Below are experts of layer 3 (counted from 0) of a mixture-of-experts language model. Rows are named router (the router's row for the expert), gate (a neuron's input weights, with its number), up (a neuron's input weights, with its number), down (a neuron's output weights, with its number) and show model dimensions 320-383. Each number is 128 + 24 x the weight over its row's rms, rounded and kept within 0 to 255. Numbers have three digits each.
Before each expert's rows: a language model's description of what the expert responds to; "comes after" lists some tokens at least twice as common just before its tokens as in all text. This comes from a sample of Wikipedia text that the model never trained on. Tokens count by the router's weight.

# expert 0
It responds to: Individual digits and digit groups inside numbers such as coordinates, densities, scores, years and citations, e.g. 61.1, 48°31′, 1952.
comes after: "–", " |", ".", " (", ":", ","
router:149147100139130139125153125138121106120133126129169140131141120136148082130086093142186150153115146156112120141088086105162107123163141153116087111092127096124096143118112175126144106158129131
gate0:124131136120144090105080109148090123159079093132164123170123102112162133124074142120144166113137174124140063076160158109153108162115120121133130136136092119102125101140128130152129110131086155
up0:136130136123122123107075128117139123122143132146108097169127114147135134188107131125151174168107112121157086088158151095146124152093150143198136071157149141159114132112138119105141098145123190
down0:113129103157102151133132126126109101106143181105159158098105116131142151178130144129143144143103145112104151137196071106112159125125131164108105099091122138156125158158161114096166121171162109
gate1:131081108097150138148074127127105100096162149138105150135134157098097161118148143099171127107120095152092152141149099158104078193095103139156136116116129136170163135115118137114173127120090160
up1:122103159125098093113128066108143141137123130163125111129090144104126120088121173113171101106101148114123135103139164141139137154119154122165146108155137127091117147128094096146099122163140116
down1:148102117109099111135130060102107107077132145135141119157161170123100168143120149098156161112156145114102165167157133090119088159128098087117153102122125152152155139152120133129121117142121114
gate2:102127090126116145137112117130099163154132106114118121110114147144111080168113149141183132138094127146096133091121140162105134058137147127132156155135101092129106097153100111133117080156181129
up2:066141138160141105128131091126164103115144124086105162095107132080149122128118113106153129133192130157128147129120105141143152099129138113104097134101114114155144091171108130156111117095121123
down2:154097133121153129109132153143139085149109159122149151138144160105122133134150094085176166150128114097160127097101169138128163153123120120125136116126182123128096146131164130094146147118092136
gate3:106120101140154091163155127137126120128142092128117071130143120129111117115115115138141134074140130130145192134151114118120110112159121133150112118140158095147110113135081169137133151131081121
up3:169123123149109116079133096138113049114158130122122132103121138120100162137078130124165120142192163165118130135106094075135164169131137110174107122131110076127108124100097103163123131139166151
down3:128170131134140134159134089167149150123142127149152122129096101160169154081163097119088156105136120088136113085111123139172100127129109129131141190124128115135078107142125111108158109108138131
gate4:120155175100056120091111119112153139134126172128099170143120118110129142086127130131155132138075155167114117126097124065105094082138164140124155111141097134115144122108146143140107108142125133
up4:099093145108133113143153113086115138155120129105145156132114111137124134114116153110125139131189142134111130130103151110104102103109145166139130102133128121111146133086137167122108119104113154
down4:131141120132099157151101116082143135143163147134133059134098109147111121128120068115116136126162157107108102187106113149160119139149108186141115153109163138100133113125142119099138082148140165
gate5:110159140094122086105125119123124117120128164112130141095188092181112097089133126132100120123154143159116143128142100112114117100168175150137114131139143148131128130111134155148141129150088105
up5:112152134160141150114150154126119123130153099133164130096128147087126124078121065133137143140136138123137113125111108100145154130124152135152124156106119125178125125150115115141174137107145182
down5:120086134136102129126125095126146158116128058141136163119145115126141109119100113144091127170150143115104167127158100121136137137121112115130123137149130158140142124109127153129131168128163164
gate6:167099128134159117131213120099179131151145124119096159141144117109121145133103115146077080112180131155170144140133074100145138129124117175114112121114126142116093125121121113154117125138122135
up6:133088144133137100156094127150135126158134124138126145117123213157125125097155139120133095146101102149099131081136140144185099128115169122118172108109122093053137119085108171118116200085146093
down6:135103128178111132157131153123107093106140167137124119144142128102113123135119108162130123132171153141139093156162129122131102123113111126190143149139100129103123141112137155157159100120090118
gate7:099098146147110125124141156156105162136165134171184183131153172102112143142143091160084141138110162107168083105145136131134116139157117120171166133155120139130112117104109115150083124150068126
up7:104117159161153104108145093126131143139190124135161144150138130146159154123117109104120165160148118122129119142134149098105121132137110135129144150129145067126089139131099141124119143128146130
down7:151098149121110119119133112136127138136117092150110078110158137136136141190154112114204114086099165099104095137134098138101125137096142149091124118123139151091166129125143137132121138126129087
gate8:131108150134142133106082126151114113129099152157149120128152100156107088109086091117133135092155119145152123088161150144121069100109116132118091152175107096120156138154078146120118106114129179
up8:104136127128153120128118119162115098115128105149151155166125195147149147132162190137132095083100134117141117148139097144186120177130108159134109100134171154135116099115110093142109081135119145
down8:133131136093140125109086134147142113181126164119120127132149108129143143172098118119114148143124120096129159139108156127129139121138113168136119110116112121118133066156097152124122125153155174
gate9:140164099136126130150169174144122125096130103133141116067156153059098126163133099123178109123125088127157126129144156128114119118082145125144125070162096122120118149117101130150154117111148147
up9:085130132131151119084134148154179111126117098144099150129105116137121179102138138169140102116155116094122176128135102114156142125160150135115139168118096131122115103137134144127146172116148120
down9:117132127145135130113147153164082096147140122133131126113113138138116153120141115132147114140109089155126119154163160130132152098113141072117114158142080091116133113096103128107150102116152145

# expert 13
It responds to: Determiners and conjunctions, mostly the, and, a, The, his, its, starting a noun phrase after a preposition or comma.
comes after: " of", "'", " in", ",", " to", " for"
router:137137118145141103115168183113102142157119164086151110106131147139138091141116124097156097112116111109180089095114096137108124106166141095090104129172097151137106093148127172128086169118091139
gate0:113099150166121146129139117119112125125135133092120151096141103120189138161091137119142082114159127121118139100162112115151114117119130126129143106117129112133201137127134135093095111110122115
up0:151153093146146144164119171099134133150099104149110119150109141088126152159145111149134112105151099147116126132119119158116149130152143120099132157111122109130101111103140093157112102150114140
down0:110120160094081102086130116149144096098086112136096171157148125155134138154160114103109116154137120135147153128085128138162111124104158131132118133114069096123114115118126144135143102142173112
gate1:104127090126166153136124110111160095120134182101094158139153140106098151116119133152088122094140077130146146144142168100131168105146069100103154132100126132160062127092134109153146100091134139
up1:130129124086104133149145125118116147113198138098158172110154134181129099169140158098141156109130126169126096134128113110145120104194142144131099101123113123092112089135133149090103182154091105
down1:120149124132114095155114091124082142082096154128124131140094095133118099110128139130118084171131144087112103103086116139110092115110173112171114145126166140114171091112139148129114134154125141
gate2:094096126116158157146128166118091104155130110123122134123084131127179152117159130135137145113095082151118118066129103121146126154134122129115091114137170093121148155117126136104126088136114145
up2:122132118094126121155130107121112120113142108148104102130157150135123152113111143141141099134141214123116134095089095142116137123132145152104135117133094165124135156131119127130125131160070133
down2:110134150134174128088127135137138148150185134115088111094143098133106114150113180123128108104118161118137138161155122135101172129106150118125121144104118105100179141128110124169109137098112143
gate3:133099110091152141145146127094127122143137152116112116140142162124125145113097137128131124114100132117118115125138147152078172145161124133080120199142144126147135115134158135116182126157124109
up3:158108142143116131131168147126107143135095156128149115121142117096123137138107129100147142140131116166157167122095132137111129155118149154154100154122129171113131152113106140117136107152151130
down3:168150096122141155146140116147110178088146160136146123099102083153121129143115150118110137089113153110122132114110141109168109107135115109113154126076154118162136164121117137142096110111124128
gate4:128130140106137142105133087132110162129123174141090123098100145108111102167102148123136118125130138121115071130085127111137069092104152144162087106089151126118158092159120111121108121132095112
up4:149123082109126094097137113147171141113128079103122158094134103119125118071093104108124104121122108146189100157117134117119122171113113118104109122152137084085174163145143188139143136096133104
down4:125127065147158137154147133126122126119166143162116100103092149114139138144125117165185099155113123126093137144118089134125118128164123127133109143135122113107145122143134109128163096152118095
gate5:138142148130145122084179148126063100140146151135134162150124099141139118135129112105123171157084147134187101159114134157166133138111148135123179110138143085138144137135092132138132153115172121
up5:134124094145108115122123144167114137120108120118144117111076127043123177152139101144108082139128136140137119134126133092110167138114115125099123119126152169112120117090125128136141119126135188
down5:115120138138135160133154127125090126143094128132120109119112126138175151127109172103163126139108103167136168134153120113119149131127138148138167121124134137141139118120150078078119139149126108
gate6:146187150118123129115129167119133093094112123177110093097123172109131122106115128095060175142128105073139152168090106135151133116083150119133123122131153094112128116133116162131141186131125157
up6:138160079127151110121096163125136104112065096097096111124135124172101173096061155100098134112138132142105095152143156121134116101109114154156140130109188177128150107123133120139139083106090103
down6:131117139103096162159129144130109163180127131115141150120105106119174121155193148093107117114128146111120149162101139138136153115145147092090086156112089117143136124113120134112129135144120177
gate7:169149099118139117176102102171174126113127130167148141115133153178130152117116137116150131141111126096130105115151110168171136134110156137118150112137156088148123113140112117117151141152167147
up7:115183169117100099096123101097117078155096122096148116151160106110091111086120138142110148141155159094113180121084188118110099099156104119061113125126129146128102117129143139125083167131127107
down7:159112084104100107144160124064106116085144111175128140114139144139142089152129157074119141108148155138134079129144135140164164122117152139142129149141140074158172142151130137112130112124115090
gate8:163125133102143154087129157162130113133107117124125147151140162171146119129138123086095150181137159091170131075155142122141118138106100126157121124104120151105074139137146163117138133183123080
up8:125120115142068163147075133144144141113118151122110119137112127128113114149145131172139152157149099132109123126158151142131092170119139090172168188140148118090108129109136106150149169133181115
down8:152131136139132150117127151139102146098092109133092127144133109103180169120116098126062114154125129154120144124165144114145144114109163141147144073120123109137137124164115151138127154184098108
gate9:123157118107127133127122152139086109157129111110147115101100090116134152125137129093139142110129085140067080176150138129173137115127098124116149100159124108125105132089093129114104091125073118
up9:126105118163129106170142121153109121158184129086137119101097177175104092090097136089142154145128075111125109122130108096135107147144119122150131101097099132145140133103131142129128145143125113
down9:137177147099121160145147175120151123092050103157085143117127108137128113151162153174115108145137156123147100115115132117138126109123182161163109143140123115141119109115125140140107168138131139

# expert 12
It responds to: Colons after infobox field labels, list-item hyphens at line starts, and en/em dashes in ranges, scores or empty table cells, e.g. Order: Diptera.
comes after: "\n", "-", "|", "\n ", " 1", " 2"
router:147133139113140108178152145120107122121100123149108094140112153138154112151143076105136129122117089050158109127116159134101137103158157110147152129106124137113165087117103096172139134137130160
gate0:180125127145084103151120095125092133111116096137137114130131079117128120137112158117147101189136113168159106161125155109117119106146136124096128112161131111140123130137140126129113121155137116
up0:149059108137134111124131152121135137093152095108148135106162152125119083119114116147138156133117160101154133130117098148130115116135135133129123148146092134107110114117099130113115099155121101
down0:101095108147123148123137133083104115083090118177135091166139114142116118138140131190160127132145165118109105080093113149160128136100118127177147123123097134143151165194141149130146142112150115
gate1:108091125112119141175131114114144162117174172097120131120152154164150156162139105142110160150120116137107136077158139114154127159143148139097140143125081137135103081088130121142135099115132132
up1:132137122154098145111133147151125121094110114127164151141094127108095078166178121124147094115159151100166137129142127188159134124115121105120124127118165103138185098151141152144142176117141144
down1:124087114091126130134125155089100092118109174120126131125218121158135093106118147148118124124083104137181131161158116124132112117175087140112103116129107124123135142107172130121131113143130100
gate2:148152112090141125152103135123121127130127093080115091112086103123165094140109153164083100106119098121117155104127115131091127106145103184103145130139131134101123151063133115117093138171130166
up2:116139108086115136097114140176120101119129151160089135160155149163170125139156168155103135169107138130133112137185137126141127078179138179126150132099121155154122134158100117116117164116134139
down2:153111107091121137135154109114148112149142143134111185139135110113124127161091121198088147171134134109132118100153135151156122142132133120110169133101139121135101109115108108121114155101132127
gate3:138105154150115151131155103133094120160158114115172131143155161154147153162157152086154171148094130108094129127127138102168113142161118131140099130126136099122097105130103119131130075109135152
up3:082135083142109101132146121113159072168111109152141134144109119147101137127125132137140080122092110162145108154095100125109112111107105158114123137166130119109138166198137136129103129140147183
down3:115169131138155105178130085110183144170149115141167143108137155139110152115170110130134110089065109127172170161143124159083135116105118163128129123123111091144135133180127111117128135098146162
gate4:121129131112140140129156128075096130123152142113141106116119126113124090076132120123123094135127132106147088153147099116130174153127143125095149127118131155112129131148178130112151125115120154
up4:095122091147100131167182097142116094133160107143086154116141146130080095114148128164135061172105152141132111139100132147150121131104136139143122117185140115136163128137119109129160096140138098
down4:102101123140127148103132148142099142135143139181145149078112116108120114107136141137123128101127120139098162125145104096122119073125134109099131112110142106150140120135147120113116114131121127
gate5:131076149141124111091183111124163131107160114133132118150105151133162149147133122140121149124134116128120158116120116154103155128117156106111110144149092139126118122154148147128137076123156139
up5:128132124128139161125101096112110171175124104081148140124163136114141153121134157136140184135140094135103112102164157128132139098132115156156128124115152067151117125118147128152082121146122145
down5:131114132116136120170140154123148148139141158150141127103092142107144121123148150108071094131063168132140125141123080144111098139058121118141174090135138056078152156132120076122116154116164137
gate6:180129137108093139103124130179083162202143131112108102106094132155133129118086121128100097141162139118181102126136107126134137139159078148160134119134130163139068108129121133127084149169151074
up6:202134134150122133128151143175158091133136135110157153131122154166130132102082128145114110103104143119160130121178093124169179129126140151138178115122072134136115106191125119132112111137121108
down6:135113163122139120136100159137124107190160159108126101087107076165091140132137126077128110150170131074129141121144152127136174153153127129145117111172147177126190173113139119151122127140117078
gate7:140114144137142102170092143126123149129120123104132125127120105132138051131111151138125161084124154129104160130155137132166097108140117133126121137113137115111183149093119116155127146117084152
up7:136156090149112127127104127105108131114114104116116128103161133116116095105144142170132124143151148148169116181098136096098056127099132134130133157166159131133119160142107108143142139120143139
down7:136128111106104126133119130128156139100109118152127122128104167116085138116142135129119139146163146172122105121090112093109133135124187117165149072131082119128114149100146129125136102167131145
gate8:100156130110125114147097158147120135121146069118110095124126103094165172085118127130142173116179148130113102078151103101153104092119101100120103142186121099142098114092138143144135134124107158
up8:193103159089183142121127136137137160098131183106118117141124134135090104143141169142136088105179112085110153138101148188138132169147134134147144146138123100163133122180138178127111118137142100
down8:155135123098126133107079145159107131122102133151166096137142121105158133112129184155126113102106120124096132122140133123138133171164123114112117130137118111161104169127164131124111121103139131
gate9:126113096167097098108126153102143089148111059147180131174109135137103138137134109112160170150103129128104084137137112107115120117120120127156151138115161112161114164121108093120130121137101158
up9:124157150166110086175146112091088123110112117085161126105120114170139134084110078103172119121139134124115108147144173093123123162161118137096155120127151090112111142132121129117153155108119138
down9:145110102092141122145124147139118081134099152089116124135159075147093131130099103139111139158116170159105125123105129139122119140124160130106137126134129106104110139107175137130137159130143154